From a checkpoint of a small mixture-of-experts model trained on Wikipedia.
Training: a variant of SOAP for the experts, 497M tokens, 3791 steps.
Below are experts of layer 2 (counted from 0) of a mixture-of-experts language model. Rows are named router (the router's row for the expert), gate (a neuron's input weights, with its number), up (a neuron's input weights, with its number) and show model dimensions 0-79. Each number is 128 + 24 x the weight over its row's rms, rounded and kept within 0 to 255. Numbers have three digits each.
Before each expert's rows: a language model's description of what the expert responds to. This comes from a sample of Wikipedia text that the model never trained on.

# expert 47
Mid-word suffix pieces. Word-internal and ending fragments after a short stem, such as ed, ing, st, ost, ated, e.g. costing, Allocated, listed.
router:118136089093174130085120110158118142156111110138159128143135117131136140141098111080164138108107149123115134110140107108088111100141148151103101145143119122145129114149178124121151152134172108132086131146100137127163144155104133163138108109
gate0:109168114112143132119153140139133132142117143098168129142137117134131133137060172121108104105126118127129129103148128123155135121098138133127114103147131104089128092137161133097172130132136149147145146122124142174111148097107108113106210156
up0:156153156140132066146146168194129109171133123126109153113162101175182142110100113100149122114126156118128137121143133099130117110178117118171126113146138134138128136133163135111115119134127101129131101076141112092104102118101115121152167094
gate1:129096116126126168118137137144156102104175110112161127140150136122109133152126117131111111119150178134113072132131133119123138154188144129123126124133162106110129145137151124115167108200139112171117139073138096161136121143164127152122119133
up1:105107113147137104172132135158152122084113104120111088133130089161128131132126135105124138148085107106158131153097090121116124169149117177087125102148132110131119065133109142140138164139116150124112157128103100107129140131163161114122189111
gate2:102126128117143151147174102095103090169123179096142186098146150108133118131151151142077145118145131131156127157094102136123049130140095096127070125149134098072133147144112131096098157128138141101149066136115148130115096148136166096096135153
up2:128090132123131178134191082083118096143141157107112133088094110127133099136121153125098137119137180123117102109104132112100122139115139101128081122125125083084127174128115151117102133145121155082149082122114171181116113138181165095081128173
gate3:092111165130121148152152163094135159147096114155143153141125117109112085130137103119142143117114121119123084113130147149119116086127166148121120105123067127134132085132090135175154128141183110142184126119126104115104137088113138120100112115
up3:084118133143104149157152129120120137152095076152143132138140113083105070105130087115102146101122099174122127133127128129120094116147175152117131096121124120143120106131113136165137109127157106145172143092151146126108127099139126088139124127
gate4:122102158128160107140128105167098118148095116117120123117112138190139080113117090131140167103118104146135121134132113124119141106149120147141135090172139132177168121109134114127143100122141143149122126149125108138137134117143118128129084130
up4:142136155126161110116136110157127111134107112115121123156109132121089088115133094110126156168084146173150112168128119149147147133145131127144150124166129113143138096159109133147119096103122154167085096104104129114123110122145121154093094149
gate5:105103154087153121155148153108102164139149130138099164137123138052150127106123140130137120146111131121143086127131124128126146134173147073138083125125115130133118097124158104147153110172088139139151101121144134125110142118124113121189122112
up5:147119105160099118138129098146170087141129146143141110139128097199125140131144111111099121106153095147131147135150150129123146118099136160121157111138128102144134125120078143120083159105182129133106135152099093146139102146145145110080129155
gate6:130046124126146136117114120194123148185138122149131141120174118148154142129126075096138115113094167105163168117143099110112129121131107130117119123109103125122114159104166087113134143160169118091098122135157143112136127106120120168147139111
up6:139150140124098118139147138123156125078105121134119133112098119090091116157134192131159120146136101153124076118097121145127134123121145082121139135149165117150110113110109157141112099117113144151140159120100115157134149158115110104125094150
gate7:113104116153142122153144149082070174152105089134126100144116108167145166148107104170134122137118128127102132125126125126115121105085163128152132082144148117132165137135123134167111149109154143127161156117123105139125175120173165143123129163
up7:146143127100110142124142085180170114089139124139155134116142135062115089157163160096172137118144128131168138125130148133108128136125130121085123168111099137080092104107125136104126148162088106104120104131138187147107102130097092127139135089
gate8:098097092113135141107119137119098129148128121127108113159113106094145144144135099084109130119122142096133086181156119124104157078129124141148095150197113135178148122161157149161128122143124144124104123122117111148191106103141121144144134164
up8:128141195158083142142129137137145117116106106153141126102143136160112130107120166173119126126113128136096178091097133119151111142105171126111154109077135106088116127083097113126136146107138120126170144119126154134077136130120133102093133117
gate9:124135159122119140153141151133122143126158116100113139129138087118127159107137083109131146166112156142131122177098106128124101087103126143128117127125141125147123128139120148186096133082126094172129124131128116094084137095117155155136102178
up9:119084125136126111090124116126127118129111151159114107096136170148132096135115166144131125107150084115109124104132151159131157159180155115173164112106106117095142159110121137085133122165136164097125127114116126169165146149141120111109141118
gate10:099147107117134176102123145141160100114118118145156148125132151133114107149143146134136113126115153052146128122120131154104113141113107112123126167166130145102149102151170134134121145100165107122135168154156134132111139099132114190173147143
up10:102110118127111138174159120113088146107111161138098127120110145130130113116127151123159111149098158116115139113095137097074129164161114124115099150141121120151159094159165140125127148126159155104133103144133170139133115147096085189145133144
gate11:134139123108088112123114108096135154125133099140136139085130112163146106164145125131113136109108175127103149125122145148165145110167150124108119136136126124121113137139171126106133137152111119110103131138151127109132126093137145124082119120
up11:158134139091164134128107116070133174133111117121139135103108157165148141162148112136092142137107122137112119128129162126104133132147118137096106158109139101099119136118179129132130125126125106110065153140118136095146134111148132122091108085
gate12:142119108094127123125129123109074138117129111132149140135123137109112102178139140101087126130116141132146102065107126095124124091129102155100127134088129115087078104126143113155174173133167107134090155134094154145121102102137110094137094148
up12:095141200146136104151137145172182147146110144129120107116133112170139144076120120150157136132144110126093137182137133144140110149127171091136136123171115146176145143129107145117116073145060158119129129123189117112145152139126127155134165091
gate13:116118129162132099111111176132101150112140154125128139146153140160146102114113150131146100127115182138155175136152085130143138126080111088159129111134106126106125081150121140146141145132126125147104115119170124108112120122089090141147125141
up13:148135169099112145177132104115168101163131134140127127138083126128111135130141123120105162139149092093120075119130184111124124125141124158108122162124146116132130161102162113124103097099120142140142173126125128155176128104181170121112121137
gate14:104115138129183148132136162163128120115063109148135148121107108133154113127089115139108147140122096130152118109129148123097151175172094119107155083073151147115110150124129127100127163059117145103126084146129128141113092139150086108123047153
up14:129116107107098121101144163133109131125100144126160148123142149117110140133103103110132121156168114129163149111143168141072108119156098132164115101140152135108109111096090108114117131130150148110138137154140158081153093119186071108137117121
gate15:064173086178131126178118105118144139170146118136132104170113143080163112122169160116163131149117126100166088117128136118106138103100138164150150110165109106089089141119129124100121161133115133141113146115155137124126136142107138145142159149
up15:093087168122061131132084137146150161120123119101141130105150145136138124099161157137099178164090120114142138105134140095149112152125111125130147099152114146075099122143110062151121122105120128160102160127175134133144135096106111116108136149
gate16:108126155138123144110156119089108114131170140101136122178150157120172145150150153153178113129109140155136131150179137107140116147117151136140151108163093124114111099166136105155139143168111153116159108147139114125094164128149118063097137137
up16:147149114138107098133116120136116137133085091142106137115110128136068115105142133102084104167137137152134124099071103120112142087163107135129120155131131154167153101090128149134127101121129123134108150133106166160161107114135115168163074133
gate17:135128127120158165086124089138139120171171129149121128130154098141097095107146079084126110091087144088140120135165122154093127116155141127107074114148148147186082123125121126113109179120118123145097089169136128168130109149135112179131107115
up17:098123177123142155176071145082103080121139105162135134072134158127154091129138149123135087051187139153151141085085127113128111135108126117116143162144151120117145132169143094146138115116104114100144081174141111111115099096105131109125138129
gate18:080178133107119108107136150161111163153073110121125143107143108136146101135128124097137123151182161146131128139153128154121145139122097133058141128114102148117130124157138139116124105126126139139134154100142131142107093135135156143100150077
up18:100124138115110104117119141175100171152088100119107136120172115120166087133096123077158147130135153172169137131141150128128155143142129155085158086106124155123153119151123126122120126126137144149131152136133130109113103129121152122097165087
gate19:123080168150145149146124134143234152122116121108149148109175150103158112138136151148160118147112118113124146163145123078132110106134124139101080125092131138197154139121146158135118150132124131113144140114160118109122137112116091144169165089
up19:169151112186182105130085112112161069096114126116110124176109151117137120140112168146156136118090112125088116091137154151126112101109081121135134104149127161140117135138102148115142105098156139122115141079123127127110139161144123139104153108
gate20:156182172134109109114153197110160084109130122141152107139101119172169092104133126122149128107076119097191121102145157177103121134139067135132123115143128121100099113112137107121115124162126130138154174125112082127170079099124105124121125154
up20:122114090129128121152161122135107187127163142101141169160151122121126141145131104128103146126142112136069118160092109073158140108163151110128117124139149111152118111132128131142145075122161118135117073145156143147102160157143150120127115090
gate21:140104154124118102148093145116136092138119147072124114125129135106136138156156085116133154131138103129101121119065155167157131121105135081137108125141154133105141133170139125167103164151145119122147166185108140137120093132146103134149148137
up21:137107151107139167149100127150139111102096112148119111124158128120128144147144154123132118131138161127122163092112133175142121141130071133136127109141159132121097093132115156115108110123124163122099136137064119117113120126122120129171149182
gate22:132103107182150165154177114112126115164118148123112113134138165135138119125113109133101142143112162106142204160152101107137152130129114102132115128128094165132144123118111149141156197131099159136117112143149133190140123175142114068105173105
up22:112159125158103164149162074093149126169126120114160130123134089068152161132095134114152138148136146166142101105114142165144123105118092107127142101112112113130150112150084148107106118132098152143164105144107141139130101154125097108185135123
gate23:146152148138195112125136082105131164147117145111131114116154114149108150185130092129121142073156118116124135111156131140095104111103148155127114173106157131111139092094183162096092112162097127120091123097128110101101092123137160132150112144
up23:118129123144072158089128168094123142089103149124128105091113090135108088124162117127112135133145140136131128127109134131170158145174097144120201102140186157132084153130110143133128139099157079140152120156110131162128089127140111145123142138
gate24:123104092207183156101127089167139129155138105111127143110096104128143105152136113123161171116134106132120137109117117149117075166133157127073102146165140171133119110164156117157084103158167153165131098088150082142109173180101105096107106079
up24:129102098193156155109104078160133112149136093117128147094109111140148123153128089119154149130127108126122134123105119158123081136153150106066103157146137160126123152176139135178093090165169135122147120086139089131126162178124105111102094069
gate25:116100161094128125119117126107121093167161111078115149156134117116167102147153137127101088112086121123149128129139123118137129116134121111112129100117144144153115110099133114102105172144124128099155107111114121132135124121108136093182139160
up25:130075182102177129120135179097151144155139122119137122139143136112113138138112172132124140148080120144156088148105133160156103143134146136122129109106128088144149068141135120100151140137125115099129135132132117139106120107156072076104076137
gate26:146098124119129113124102138102093126147122125152159111130100106114181118160100101143093179116100173134104143122168155166132122124133184135122113146157121118142097139094159096115098095170164139128185149147173111133148117165134083095114144147
up26:124097092094132138130112141161086145149117137147161085114078070116170109151109109141097180100115155172126134083168166153103119135104149158125101128150133132142116137110153111119106090177159114130142154198156139124157126146133104091143137135
gate27:118138133147127131118057121137145101174099094116124183128129133105205126134110103158156141138103123091109144134118103099103120142167149109082094154172102128153103146157141141100113147179139181117155128094092121135136125159143119144138173128
up27:117154125151120104130086105140160125142140132118132170140116151127170091152129148130108175147107108096136123131111099100090109093154138113084109147154093084156123127114100103167133109161121171152141195076120111146141162153138110159121125116
gate28:141147123112163092136167119132125124137171101102128131163116124134149096139115089165128146088120135128152130107125150122110127153155149132134119100143161167125089136140103180135156059122127121132113144123168115170134169133108072131114116101
up28:161131102109103106112106102137167110144144076156156131099148192135110166146121126163145130106146126103129133147134113162125131129104046092120153156122117133121109120184143160116098111158139135110130114124118139077117067132049171153109133112
gate29:101150090111175105135132104135127085199136179123147154130078144134111121064134155144146130109124126121147131145126114138095109113139163110109096095146144121148117133174133135148161140107144161158136110152165107132123132113130098164131130127
up29:093080146133062131130115157114151186103100102121124091127137127126173133168139112145092095107118131127114104115115150143138129137114121151164123141097124149135178131085142134091089104150137089131113144133085159112150122119089130087111136132
gate30:087154156135131125106113124129106112167108084127121157116163143107150132137128127128116163110085135086109153145156136119084119135152158126135125141125135110133135108116157128111113153130109155117103083121125161138145115120147137149105133148
up30:120145128117153136102087161156103144159114130121124128121160150123143126126123158148123113129107148093112154146149121141082122133159171132140126129105117147141129083111156108080150179170093149132123095132099179153146131145126151134126139123
gate31:123153138157139160180121111156099114150135126108123106131102156132146099185090120106157150156107174154129109114151114108165121107149152123147125110170146120129133147113124183084106139109149117137152094099153134124155106089130164116109119092
up31:147129104148135123141101096134117128155153091143119108140099154109135099150109119106157165145099154139093110097143110122152115137164147140128144118156135132093139126092139161077123127114114079115133117129102155118148120141133161126113123103

# expert 1
Closing quotes and brackets. Closing quotation marks, closing parentheses and brackets, plus commas and table pipes, often after titles or years, e.g. "Hey Joe", (5).
router:114144134125114162129128109164134146123160131106128144128152135162168174151104147103113103121135091150155135104120096118146101131159136114128101111113118132135094144144106111138097112108138139203129122134157135147123125120136152104112103148
gate0:087131170135140137131174144120088096128128135120104123119129130116101159139132171123109113086108156130162154081149166171184100186122141128134135114143145109131139103149120158120183138138090077125172108106113110151084135094143140128128196153
up0:115138129125173090152154177144125149102121065108141116094143144151145144128101121137185140072138142120126130112158153115131086089152155115155143091151130124156141085120129157071100099109124113117122093097108100124126162130090156091134111140
gate1:126082127128130160110149131147147090123174111092143122138162135109097130151122107137101100143165191153112073134127139126127139165172141112138136131132146108110138149149146119130163100176131129165113133080141081149117121132159117147114127145
up1:108094123161141090160121125155153121101105104096096092130132088164111137137111137118127137178102099106158140145112090125112118170120113191103137112154127115133132080129099140149139158124121172149105156141109094088102147130148156120103174109
gate2:133084120143132159174161110093089109138119163134156180113111167091081130174148149118114139140143115127125120159144138128085065141125130096137086131114117087064133157150116141117093165131112139099146062103141118123078108126108153096093122154
up2:133098126124121162128191101089098085137139172138137128089130145114140118152103139120098153097179152136121105114112144134095110144120140083134110132110125094073118112152119149125088167122116139100137060131142139153104093151144141099101154155
gate3:088093158156105121157141150094143153167113114149180148142134131102121081101150107109126133121113103124128115159152131159132126088134158144122120117094109118149105075105120139158166117139158110151171124111142124133147115088126139101061107139
up3:075110141145108117178146124091125131167081069177145110146148109071104060109136097111129134120114094139131096118137136131132116095136202152133120104106152113137139098124130115175158101140154110139203120118119132158126109078140157108099118112
gate4:150153150137116122125127109155102096105115146169103149128101136167143064171096103124142103115127144148132130159158122137134151117160120170141122106129146080157117135102125130190129151108144143108078116150131115131123119121141144121106127125
up4:145151176116104111124130123150108145096093132154095150149103122140120102181098084112156100144149157172142149183137108135119153134147129174152111115115122114171137131123126116167100121111167129124102104141096133128123123138113154133118133124
gate5:123108112092155129186180109102137150152133161139129107114088081141157145138101088145134103119135123095127090125145093121111116109138125143130094133131137131103123111128153153126108100144121120113119105116120131146114127137143153095135123104
up5:141141172118120117123075152142111102130144126144159133154174163164112132144149145096098133146158122154160134118117173118143160144133111101107143131157101127162131087141099125104140136136122156149158135108118107147153104113127101147136128143
gate6:117092141143112127095140114122114128131144106150149181091146115140130141142143129093135113149088180077169166115119114129081140146129123154107112105116139135085146180120154108084135143148164112126123163113146098162144099111120110123145142143
up6:153165129116126137142102171104136109137107146101120069136144152146133095149101125150130112114129135161102100119120120135141111092131131123134138155136131111123082089114108138143137111129113150144135080141129164091135156135124161109111117127
gate7:108137113154148130108114128140108141142108068106117121151183091146113203163117132213177096107144122142154095171126124116131137128108153137133091106152150113118154138117099076187142130120115131164092149198181116149125148102131152136114137141
up7:140099102106131139154093141140160129096137157113140111133090162084134058141146130078116180144131118128107170084114146125084125132118165131123140186111109150136133118099155119097112130161128092078175100077099133107101138137150084122147111075
gate8:088097168142127153109122145115100083140095116107163150124162075131141129087128130099129107116104147138127114148117119154108114131131142165125103166167147141124153120143144145123140144178162139118090140168146176181127087087128123122133142155
up8:128144100124078153120146085177152205123152112158137101152073170165106143132152090126133140121143142116093179106123121093159144121126143115143156103087083135122120144114078123139152128126101129140161120103115121079152173166105117149127112137
gate9:101094175101114131129094155140126145099180170124116107158131169135120145106147107133136169105118114115122149155093128122140094113122124120156117095127159142146151134150113121144141145148134094180154146128132078135114132103130131122108127156
up9:149135073151115091120160125124132108142135093136124140089138116090153106171129129110161064126142132124120091122152146154116149127139153129116155152138092104103099143112138128129151117135125151089130126091107145136146115122118109107148120111
gate10:094158095141167155113104168132164092099132086095177148194100100140130110111137132126123150119108141095150145122120134157155123113107112129138128181154161151134111141147117150131146166081124115139124140125132137162093149145158112141130145174
up10:112065124139110103162158101097114170135117144167070119085128129096106160145116144147110096127118126151091117104130160098115146136150114136106162098130116116145168100168115076094114180169111128143119058132112132123182114166102116124151109111
gate11:123151117104125143123097102089143141126131066138124149106136099170136125148150136139116145115121157108124156114129137142166146114173140113119123144137131139116118135141166130106128152151118130115108126126142118111139132095154135131080105099
up11:146147129089191140116118103066159178120121091128142154106091147172134136138147145151091157149113128101117148122142169124110139117140109119119120166106137121086130149108160146125118144131117111100077152135121117110147153112153146127082098092
gate12:140123110108140129130126088134115117132107112133129149150168133131137149179133122137105141131126205113127132095109073106138153124109124124098117120119122133138143104143131103108155175134163137126074115143162143150129114116178130117133115098
up12:113144147125143099122147146163116131121124161151121098084141140148087147069163115099141125127159094126145056114133156135102127120139162117166125131112093133165111159139144165144123068141108139151157151117144120098127125155087159116131133090
gate13:108129128173140120123124139141134135095114166103110142104130126155161091142114169143150110138113149147144127155120136142141134135153134133141156121126139095133122109112138154191146140143191118133122129113189091134124132125126097107134060103
up13:152109115100102117111159107117136125180109091147138119142131104099080163127149089094108153141139121101128130121128119122108130117093131121101101171141128180109144161112129077090094122113077140140146126123077141138146092144133146160113173148
gate14:122134114117193163124137149141130112099098116132132125132087113125152130124085098125115159160128094156138128097122145126099166154172101138110136081071144149122121130142132121090126152061139122093133112168110127143126095131175085107124054156
up14:125119123116093108094134161143104131134070129133155154132154148129105139130114118102126081130172105096160165136148161151077092145165099123169113092149153117107100111091085122111131127112133173112127119127157150068153084120162057114129111101
gate15:075119120165109139171156096153112104141133138139154141102151133142126166134137131110110101105112110144146113135080142136151120098133100159148152106096120134112089129129123106112127107122139140161116136147149141139138131165099138161133138114
up15:132171134103082135129138118149135158142127107104157138101136142161097143136122140118131177160095117129179131119116155123140140125147123154162132107107123156100110085135102084059138118109090122157114126144125136140123106152117128124137143137
gate16:154094122119081163118142147096107083126137121100140152156139129119150158124102166124152139113116140143146106143180139127115119133127106124145124159173106107124127120186106118165162137165113150133144144218131082116111152114150110105097128100
up16:114168141156136104104147136148123166150100123160111120146113133155062115130171128144103109168123133120130118121097077095111151113136118147139135156099150139175144129086140144119109131103146140136072111082108115147138085141159133156185057138
gate17:127130122129139133075130126162144161169104152131118102147165121131113136128122110088130145097118132101137096173138146179106143105144153105133070117127131097151099173132135161126111160142084112146108137147131118126111113136145129162114113106
up17:114121167108137163161104143079136092129156099169101157078130154107113092152117156094141099087151133130114131093106139083106146140130129128111136157177142127129141155110126110149112109154122150083126048110146146139122111133114157150113137120
gate18:087152160120136108113170112191113184138113106138134131093113187146128121146100092107141137131152100114139102130074113150144145145101101160102139122144093136103141130162095131127114097122109153169137166085135109146130118152109151147076155128
up18:128089163134100131097129122169087184124111110066086147158127124150181144119098121094145152198143148115162094137109120167133145142156150164127152095120124112140137143151124148144127162134104119174103149108111129098137124135124099139076140138
gate19:086150155098070119155136132138137102127136144099132162098117093128121129161161127115114109142155143098129134129120150090135121124136144133124134151103137067129139150142147175155100110184121117147144131106132137090140091081142117119149150072
up19:172143088152186130087090113124146125139122113125141108167113143120111131129107137139158106150099122149107114116136129153138121155133119131135142086130125164136135101107108106108148142074140134096117121122130124166133130156127167161102145149
gate20:167178172118118110152167153103157099124119122136111146123091090143118116146118158129126112109153140109197113126154159158104104114137102142121132138131133141094161148115121181093115127166108116136140181138105125114131095098130135147092116181
up20:100096111140125135103091136151104128140145150114155111146167143131129155128126131125114150128115112148085149147089113125153132134123149092095097103109142120139095111126160063150165098116151156127123081128153124126101140152131107144172131071
gate21:120099152134120113127097140132135069157097148085128129128117123135113107144167098136134129155141097119097113102067162177141117116084147082127118111132134139106131125152143119161096152167150139111152160170138112140121101139141097128144148126
up21:128133142104143168158089119139132137079112097152120122126159130074143158148142143106148137108129174117142165120096148154146125141162071142162123101150151099134123093151119135122117112125121152127115134142081142115123119124119130154165168173
gate22:174120115120160137102157161128102070114154126088100112125148155099149095128133124129102146140147125102150188156163118096137136142089161101087104156103142138151131135134094142161128114134103144117096121156194127179130143157137147113101165147
up22:093145126182113130197126083085173130139085142155165120100086088134099161149133127146143131131087143132107093084105148165125110115143063097178162079156103114125143122149140160107133162131118116126181124122082133095125098123117111128165121066
gate23:132153161147143136094157140071135134148150107126126136128195121138071082188145115125115149080160147116164164125144122126050103128115166143104133173104162113126097108091176109125109151158140140151113107138126115152100078134141130132108146136
up23:132117097169117137082142152076132120094113148120113136139154136150076119121127145135096116071103137106151144154142122123130135111122126113139150155122192114118112133112148125121122142126169076109110176160138090136096115171125117168111109172
gate24:118132120154142134106128129081123138157171129090149103136118143126164181165139135125155159144145102145142127108152129117102116151129169178078080123177138131170130153130119134139101129128163155175093123122138126097155164150110059129158111117
up24:110126117175137125108121128083131110158161154089160139137117150125186189149160130134153169157169116136140146113119153107077093150134185152067079137166133140146135169119137143157103124113178155157093115123140134093155180151099099112135093135
gate25:115128181101141139122146104133149120153136116084148120149127111093174129139138159132122106083145158126138119137147141146132109098143097104104114118111140130123136133105158152101133103164101146089166111161119114122134142166115134147135163165
up25:095065114117151121092145128117096159161127122086115144127144141125104127108155175132110128150132133161146079138126157150185133187118111151108137093111112098129154100120136138116151102147124108118112137118105157178121100092121082088123117149
gate26:145137147118142105176109102122116089151166136146153172166159118119195157139109113134122171164116168151104104107147108105109108128119117112124102138139127145120126088102146104119108139077163133136147124141126102123145111140144132119105136153
up26:112156136134116120159104144113140102144133129137147158136155095123147144143113135112095165162122145154135091115138125138099116137117114126124097135174126146109103130129143122123110093136144111111149125118170128156143140131130094147075138121
gate27:133125162148131131138108125127164089137131100124164165149146167106154133134148101161163128183104105119115177133112154162132153129145141111110115134163130138116106135135132159129131148186135172141164109129142094141109144151133134114104100102
up27:146146151126111103139081144162186111107135128151143148144131196131135122161135130129148105148098117126127149148124159153129136137114134116128128106156128109131108138125142142128144108173117137147160125152164117133118134151137089146106140086
gate28:150086120102108138127115071102143088169156102130127116164094114150157114169115105168132136096128158140135130125181155102134099140107169123142126109123137145108081151136123136136119142147110095102161124148150132134090122152127103124128114128
up28:144145119144134057161114116143167134089141110126173177137160170133121146163115126132164142142135135117125116103134093138113102134127059053100111124158135135120139122147138214115152093097117129135131140113142136121132130126080151157096120081
gate29:119150145087127100102121109120148132187084133096154156125116101132131114107143154129140123122174133094200104142144062091082135137106132126146087086145118143133110080104132153119170134129118147170126105137150129126105114086156130126142149185
up29:104101109137096131170111103106147206100112124135128124120167094130145148180176097158111112079133132135089143112104128152154144097125099118123142148107139108137140116127118122101059130145153118102134138128107143137124152123080103117112105068
gate30:121110123111115153122125107094132118169093086123140101088119159122123159139135095094132177109129117134148169155130147144109099162076108129122132160142121131110154080124145123099132141092102166144131088130137149133147148115150117139115111119
up30:113100136139090164142114114106135164138112079102174086109139138118100122092124148128123157132124175135116126156132103137092148140110135138167136173161104156149110083118154111069129147129128139177092106151152159173135121149149124120152142122
gate31:113115132189163148144147140186095114135138099096152105150125146094185142142115145121120142130136185113162130150165106119155098118159144151158113114125135146135123129118114171105095127143131107131121141141103181130119134104185125150089142149
up31:113091126156178105163154130175089129117143088127154145142140179097188134138127137113142147119146182100150149094147156106154134133136169192118111133125110126126127126098114141122077110147146091114140141142059192112097128111180106141102146151